Experts of a small language model.
Training: 476M tokens, 3629 steps.
Below are experts of layer 6 (counted from 0) of a mixture-of-experts language model. Rows are named router (the router's row for the expert), gate (a neuron's input weights, with its number), up (a neuron's input weights, with its number) and show model dimensions 0-159. Each number is 50 + 15 x the weight over its row's rms, rounded and kept within 0 to 99.
After each expert's rows: a language model's description of what the expert responds to. This comes from a sample of Wikipedia text that the model never trained on.

# expert 7
router:35 62 63 40 62 46 38 70 39 44 65 67 42 69 31 62 44 75 45 70 61 57 67 71 32 30 66 34 69 68 44 57 34 48 28 38 25 63 34 56 52 56 37 70 65 49 34 33 29 69 60 35 55 67 68 52 55 31 64 65 71 61 30 48 72 34 53 69 36 70 69 58 63 37 42 78 32 33 25 32 33 33 62 63 38 60 69 34 36 43 57 64 22 52 42 64 37 23 36 69 31 57 41 67 29 60 57 75 38 37 67 33 35 73 38 39 44 68 72 58 55 31 51 60 66 63 54 59 37 30 61 63 63 35 26 57 65 40 40 61 61 36 25 37 35 71 44 68 61 31 37 57 30 47 70 36 39 65 54 33
gate0:26 45 56 44 61 39 46 55 35 59 82 70 60 62 45 54 34 63 35 54 31 63 49 64 42 56 62 46 37 82 26 72 45 40 31 66 28 45 40 68 52 80 53 53 69 21 69 36 45 62 59 49 74 70 61 24 53 33 22 53 56 41 51 46 62 53 67 54 54 46 79 58 60 43 39 46 45 40 40 11 33 24 61 66 36 59 76 41 42 26 38 56 33 61 50 60 39 33 42 49 32 51 32 54 20 23 34 79 47 67 56 58 56 55 52 50 44 56 78 57 70 70 76 60 39 71 60 49 39 68 56 74 37 43 51 62 44 14 38 43 61 54 38 43 49 48 56 65 55 52 25 56 20 79 66 47 71 59 46 47
up0:49 43 55 54 40 37 46 39 58 50 61 50 52 35 49 55 40 25 54 53 35 52 61 47 45 53 71 62 48 74 29 43 42 33 16 54 63 37 33 63 36 60 55 72 85 63 54 57 88 53 49 54 56 34 50 70 50 16 12 52 85 44 56 65 58 75 55 51 95 53 62 53 54 50 49 63 50 79 22 48 50 39 52 65 41 41 61 74 29 15 43 29 20 29 72 51 26 25 47 60 36 39 42 50 58 54 47 65 31 58 31 65 42 56 38 55 37 55 63 76 65 41 66 54 58 48 53 36 72 55 52 46 57 71 61 44 58 36 41 36 69 41 70 69 56 35 43 74 49 45 32 18 47 46 48 70 58 49 29 39
Description: Abbreviation periods, name fragments. Periods after initials and author abbreviations in species lists and name strings (Bakh., D. S.), plus decimals, word-start pieces like pro, dec.

# expert 0
router:40 60 65 44 87 38 47 61 38 40 46 56 34 67 58 72 35 64 38 72 62 49 48 55 33 47 42 43 63 66 39 53 39 48 53 36 40 69 30 51 61 66 35 74 60 33 32 23 50 78 55 33 74 75 67 38 53 43 57 69 62 41 32 36 72 35 56 60 41 39 51 56 57 41 35 63 23 47 50 17 34 49 58 51 32 68 60 47 34 27 38 86 24 62 43 53 41 34 34 61 32 57 40 74 26 41 64 48 44 42 60 38 50 82 40 19 41 59 49 78 65 30 62 67 60 67 43 66 29 42 44 63 59 24 49 45 66 09 34 54 63 52 55 47 52 73 24 58 68 50 44 64 30 66 68 40 38 38 60 46
gate0:50 53 57 40 48 62 39 47 56 16 56 45 74 52 58 35 27 44 38 59 63 55 51 43 56 49 40 70 60 39 53 87 41 61 58 48 56 84 52 63 28 39 65 87 37 34 20 61 41 81 55 45 49 60 33 17 53 52 65 67 54 58 63 55 77 49 39 37 73 52 44 46 65 56 43 60 53 49 27 61 54 34 57 51 62 40 40 29 67 58 50 62 72 40 36 59 49 44 45 63 71 50 12 20 35 58 63 47 18 48 60 48 60 63 23 52 65 68 73 37 27 28 53 57 59 42 45 27 34 31 50 89 66 69 35 57 34 40 57 57 54 70 39 34 29 53 39 70 67 62 49 53 26 40 45 21 30 41 47 53
up0:34 41 69 80 53 59 41 41 54 53 48 65 65 43 57 59 49 53 69 55 48 38 41 66 20 41 61 49 66 20 58 35 50 57 55 47 64 61 21 38 73 41 37 60 67 48 52 82 55 38 49 70 58 31 31 47 53 72 61 53 68 45 51 05 62 33 62 56 49 26 64 48 30 71 55 38 57 53 47 09 15 39 55 75 18 79 48 52 42 30 64 56 54 54 62 67 38 48 68 51 49 29 69 70 28 58 44 57 58 66 46 63 65 56 57 48 23 37 52 41 55 51 49 34 44 41 42 15 48 49 59 75 63 40 65 18 72 51 32 53 51 57 61 69 48 28 36 73 52 37 52 69 54 19 62 54 62 49 38 64
Description: Place-name word pieces. Inner word pieces of proper names, mostly place names, right after an opening like Al, Ab, Ed, such as Al-ach-ua, A-ber-deen, Ed-in-burgh.

# expert 63
router:41 63 55 41 61 60 30 78 28 45 74 65 41 68 38 59 33 73 37 58 65 42 76 70 25 40 64 29 62 68 25 48 33 30 23 42 29 83 41 79 63 52 32 83 52 50 23 28 50 74 55 35 70 78 60 48 60 33 54 56 62 28 48 37 68 41 71 62 39 63 76 59 61 35 38 61 33 36 34 44 40 41 56 60 43 68 58 45 23 29 69 70 50 58 31 70 52 34 34 52 35 64 40 61 44 59 69 57 26 42 50 46 39 62 35 41 42 68 64 58 47 23 61 70 53 57 63 66 43 39 52 59 46 29 46 45 59 39 38 72 40 32 51 26 31 60 49 62 68 56 47 53 39 48 67 31 31 55 65 48
gate0:92 59 36 57 44 53 31 50 45 59 43 40 28 47 28 30 46 68 40 26 63 30 67 41 37 57 41 33 67 50 54 26 31 71 58 59 42 78 41 74 22 14 33 84 61 19 40 32 57 45 69 51 74 41 36 60 65 48 76 41 42 62 46 43 54 66 41 42 53 56 53 57 75 59 42 54 82 57 55 43 62 48 77 50 30 59 42 51 53 17 39 30 66 59 17 28 43 75 36 62 66 50 64 23 39 32 48 52 17 44 41 59 43 63 50 76 45 51 61 63 51 77 44 36 41 67 46 54 44 49 45 68 41 49 37 47 60 29 44 65 46 39 70 44 54 55 46 71 54 43 59 43 48 54 42 22 35 63 38 34
up0:32 53 69 51 50 54 64 58 71 55 22 41 54 42 51 53 32 51 45 22 27 37 33 51 31 82 36 39 33 52 43 48 78 60 56 48 39 46 57 51 66 62 15 19 52 55 76 61 51 38 69 63 73 66 36 60 35 42 43 42 34 46 45 18 81 54 44 58 48 62 16 50 27 74 40 50 56 52 58 40 62 68 62 58 67 63 49 36 33 43 44 42 48 66 46 43 45 45 64 44 72 35 37 48 34 76 28 59 42 49 44 59 61 56 50 55 39 52 66 23 55 40 92 77 66 41 34 73 60 29 65 35 88 57 68 54 32 73 43 33 76 55 65 41 44 43 49 67 40 28 52 58 73 49 35 41 64 34 68 38
Description: Participles after be. Past participles and particles after was/is/were, in passive phrases like overthrown, reported, shown, taken, handed over.

# expert 59
router:40 73 71 17 74 50 38 59 31 35 69 62 29 67 31 62 40 66 39 78 61 66 58 58 44 34 79 29 63 64 36 55 42 39 46 45 36 56 32 68 62 61 39 62 61 50 34 48 28 63 63 37 63 59 64 53 59 33 62 58 64 55 44 43 70 36 57 75 39 74 69 51 57 41 41 72 29 37 27 39 38 36 60 67 39 64 62 39 37 45 65 56 23 67 46 59 38 31 38 65 39 52 45 59 29 43 63 73 37 34 65 37 29 57 29 47 43 69 61 61 65 21 53 59 53 61 73 53 34 35 54 61 57 32 27 78 59 39 47 68 59 43 35 32 41 69 41 68 53 20 35 68 21 43 62 41 24 78 72 41
gate0:28 49 71 42 45 48 17 49 34 14 69 55 51 46 11 64 49 48 40 63 33 40 76 48 57 57 36 59 36 57 59 51 40 47 60 41 40 53 23 89 56 56 54 69 37 51 50 29 11 59 54 42 51 63 73 65 51 70 81 58 42 21 52 47 39 24 66 55 65 52 57 58 56 37 45 41 65 35 37 54 25 74 59 47 50 65 54 46 32 36 62 56 52 43 45 52 42 34 41 82 51 51 40 28 51 51 58 45 18 34 52 39 68 69 41 35 38 52 73 75 55 62 61 42 45 48 70 60 14 56 67 50 50 47 17 68 53 53 38 44 89 43 57 35 42 74 58 62 43 64 35 44 45 40 39 47 57 20 73 51
up0:54 38 41 43 34 41 32 50 62 65 32 60 45 64 80 37 27 60 70 77 81 42 26 47 53 61 59 61 59 31 43 71 63 67 26 48 39 59 50 38 46 47 49 60 49 51 58 51 64 50 47 36 56 43 57 40 69 42 53 57 15 58 56 60 29 54 62 78 63 35 55 64 25 50 46 18 62 65 47 28 63 31 63 11 52 37 51 26 51 50 60 46 59 61 62 49 49 57 63 52 48 52 45 30 67 70 65 18 34 30 53 53 21 38 44 06 48 46 47 37 58 57 49 33 68 43 59 53 69 38 36 21 43 53 68 46 80 35 38 63 37 38 70 35 48 56 44 44 64 49 84 64 41 75 74 39 53 60 69 17
Description: Acronyms before headings. Final letters of acronyms and word endings before heading markers or line breaks, such as MIND, SPD, KPiD, and == heading markers.

# expert 27
router:40 68 69 32 69 40 35 66 39 34 73 61 36 64 40 67 43 68 43 70 70 40 63 60 34 35 69 29 61 68 43 54 35 38 32 31 34 58 32 55 64 68 39 61 64 55 40 33 34 59 62 30 63 61 64 35 54 31 73 67 63 56 43 32 73 37 59 68 34 63 67 63 52 35 50 76 50 31 28 38 25 30 69 57 36 71 68 29 36 43 68 64 41 63 39 60 33 33 34 64 34 64 30 70 34 45 63 72 35 37 70 34 37 59 40 41 43 73 68 65 56 32 59 61 67 60 68 58 33 46 68 66 48 43 28 55 64 35 34 60 73 36 33 29 34 73 45 69 69 43 32 72 34 50 58 38 36 65 63 36
gate0:49 97 73 40 47 51 44 49 45 41 65 49 53 40 46 78 25 55 45 70 61 57 72 48 34 44 78 36 57 50 57 54 38 45 44 51 39 66 59 33 60 54 36 55 63 67 51 40 25 50 45 51 64 60 77 50 82 48 59 65 65 35 44 54 44 47 70 56 56 58 65 46 57 37 32 82 41 46 31 44 27 45 62 74 49 84 52 09 31 44 64 69 23 66 41 43 44 42 51 63 39 60 42 45 44 38 65 86 44 42 63 34 35 56 37 54 35 73 62 66 64 52 41 63 38 79 48 72 57 52 45 68 50 21 56 47 37 33 44 46 63 50 44 40 31 89 32 48 50 36 29 58 16 21 49 51 25 48 61 41
up0:63 80 59 54 36 41 56 43 55 40 56 59 43 29 52 55 23 35 65 42 49 63 73 43 51 62 52 34 40 44 45 51 48 32 49 53 56 65 47 35 35 52 45 30 45 84 72 47 35 47 60 52 54 65 83 63 60 53 53 45 45 40 82 42 44 53 44 42 39 34 29 40 52 53 18 66 42 45 35 53 61 35 37 99 45 41 61 27 34 70 34 55 53 37 28 25 51 30 51 69 66 64 60 20 47 20 61 67 56 44 54 54 51 23 37 52 41 59 67 41 35 60 82 50 42 66 34 86 70 37 44 66 39 56 42 30 51 56 71 35 75 72 59 21 38 48 62 55 43 35 71 53 53 43 40 81 36 66 32 44
Description: Scattered sports and name tokens. Mixed tokens in tables and Central European contexts, such as "of V", "song", "King", "president", P. in Magnum, P.I.

# expert 15
router:53 65 70 45 73 46 30 67 31 42 53 65 33 67 55 59 17 61 19 64 78 34 73 63 07 49 55 44 70 72 46 79 32 34 26 30 42 59 15 54 66 56 31 75 71 55 47 35 38 62 75 24 58 69 53 55 50 43 47 58 69 45 53 54 54 28 62 56 38 56 51 55 53 18 44 50 37 45 48 45 34 26 50 51 45 58 60 39 43 54 55 62 29 55 45 56 37 38 52 50 39 74 39 63 33 40 63 61 35 46 72 25 58 79 34 21 49 66 44 83 41 27 50 80 57 70 57 61 17 47 47 58 41 36 37 45 48 34 29 52 37 42 47 39 40 61 33 49 66 50 35 55 48 61 54 44 43 58 70 37
gate0:31 62 53 43 63 24 42 30 31 40 56 93 28 69 29 44 31 62 50 40 64 60 58 43 54 50 56 53 87 50 28 55 51 22 10 42 50 54 37 48 56 67 47 73 55 64 47 37 43 27 51 27 50 55 44 31 34 45 72 57 67 10 60 43 43 43 37 59 46 50 63 75 34 51 38 75 37 46 30 63 47 57 46 76 61 60 70 37 29 39 47 62 72 48 58 36 59 49 53 61 23 79 38 50 42 50 52 61 35 47 53 60 41 40 09 56 38 47 60 59 31 41 47 54 62 56 68 47 37 41 74 57 68 36 56 55 73 33 31 68 47 27 31 43 51 80 27 52 59 44 41 46 32 53 29 28 62 67 65 42
up0:46 58 59 45 63 29 37 35 60 62 43 39 61 79 54 45 34 53 84 62 29 64 40 31 74 52 32 49 28 45 33 60 33 66 49 45 46 41 34 61 47 73 82 35 67 53 57 45 52 39 33 37 70 10 78 36 20 66 75 30 81 55 31 69 56 58 49 60 40 48 78 39 55 52 60 63 25 65 46 51 43 48 30 42 47 52 65 51 46 51 37 35 11 35 51 39 31 58 53 68 59 38 74 70 62 61 50 21 37 57 54 55 58 40 40 82 56 52 53 73 45 66 51 38 39 30 20 61 31 57 44 54 65 28 65 24 51 40 74 54 69 33 51 59 58 42 57 46 46 42 46 37 48 29 62 64 59 37 75 45
Description: Fragments after initial N. Word pieces following a capital N or lowercase n, such as NE, Ningbo, nitric, N-terminal, plus word-initial prefix pieces like applic, on, out.

# expert 60
router:26 59 73 37 71 44 44 66 43 36 68 69 34 66 43 64 45 62 37 69 71 42 68 64 41 31 61 34 66 58 42 58 40 37 43 32 37 65 27 59 69 61 36 64 69 51 41 49 28 52 65 35 61 60 68 32 69 38 55 59 69 49 35 50 74 35 58 69 32 68 59 58 69 33 52 74 38 33 31 39 34 25 76 60 31 56 66 36 38 39 57 61 36 65 44 67 28 23 39 65 40 65 42 60 26 51 75 70 47 48 65 36 33 63 37 37 37 65 73 59 60 23 55 66 64 62 65 62 40 34 60 72 62 37 33 56 68 35 36 76 49 33 29 34 35 60 39 62 66 27 25 66 31 48 69 25 41 59 57 42
gate0:58 57 59 51 40 67 43 68 39 27 28 40 19 66 48 64 34 54 55 57 75 62 70 41 52 42 52 37 70 72 49 30 41 55 48 43 32 51 34 52 65 35 37 63 55 18 43 59 45 72 57 41 78 62 48 59 62 63 68 52 62 55 28 27 56 35 41 70 52 51 34 51 64 36 37 46 32 28 52 60 26 26 48 41 39 69 37 31 44 17 54 60 40 67 43 45 37 52 43 46 55 46 54 51 27 80 50 60 55 70 60 36 85 50 48 58 29 59 57 54 41 26 32 60 81 36 64 58 51 67 92 64 48 38 39 54 82 55 46 46 83 20 44 39 42 59 47 58 93 62 44 59 35 59 60 38 63 70 63 68
up0:50 62 59 57 69 49 67 50 70 65 56 44 71 29 33 31 79 48 33 49 39 62 41 39 61 33 56 50 57 39 42 75 45 55 66 69 73 36 53 33 33 31 73 66 53 59 53 49 53 25 38 39 44 44 41 27 70 50 67 64 44 73 56 54 16 40 44 48 61 45 70 52 35 54 52 69 62 50 39 49 45 74 45 79 43 54 59 64 37 68 20 70 22 54 33 29 25 52 35 83 25 63 51 67 53 49 71 55 50 48 56 33 28 51 64 35 53 52 25 38 52 63 81 19 25 41 68 39 39 50 33 66 25 55 65 72 58 38 50 29 47 59 56 63 53 47 61 53 40 16 43 61 34 69 32 54 25 26 57 34
Description: Function words before nouns. Articles and prepositions before a noun phrase, such as a, of, to, number of, series of, and -ing or -ed forms before a.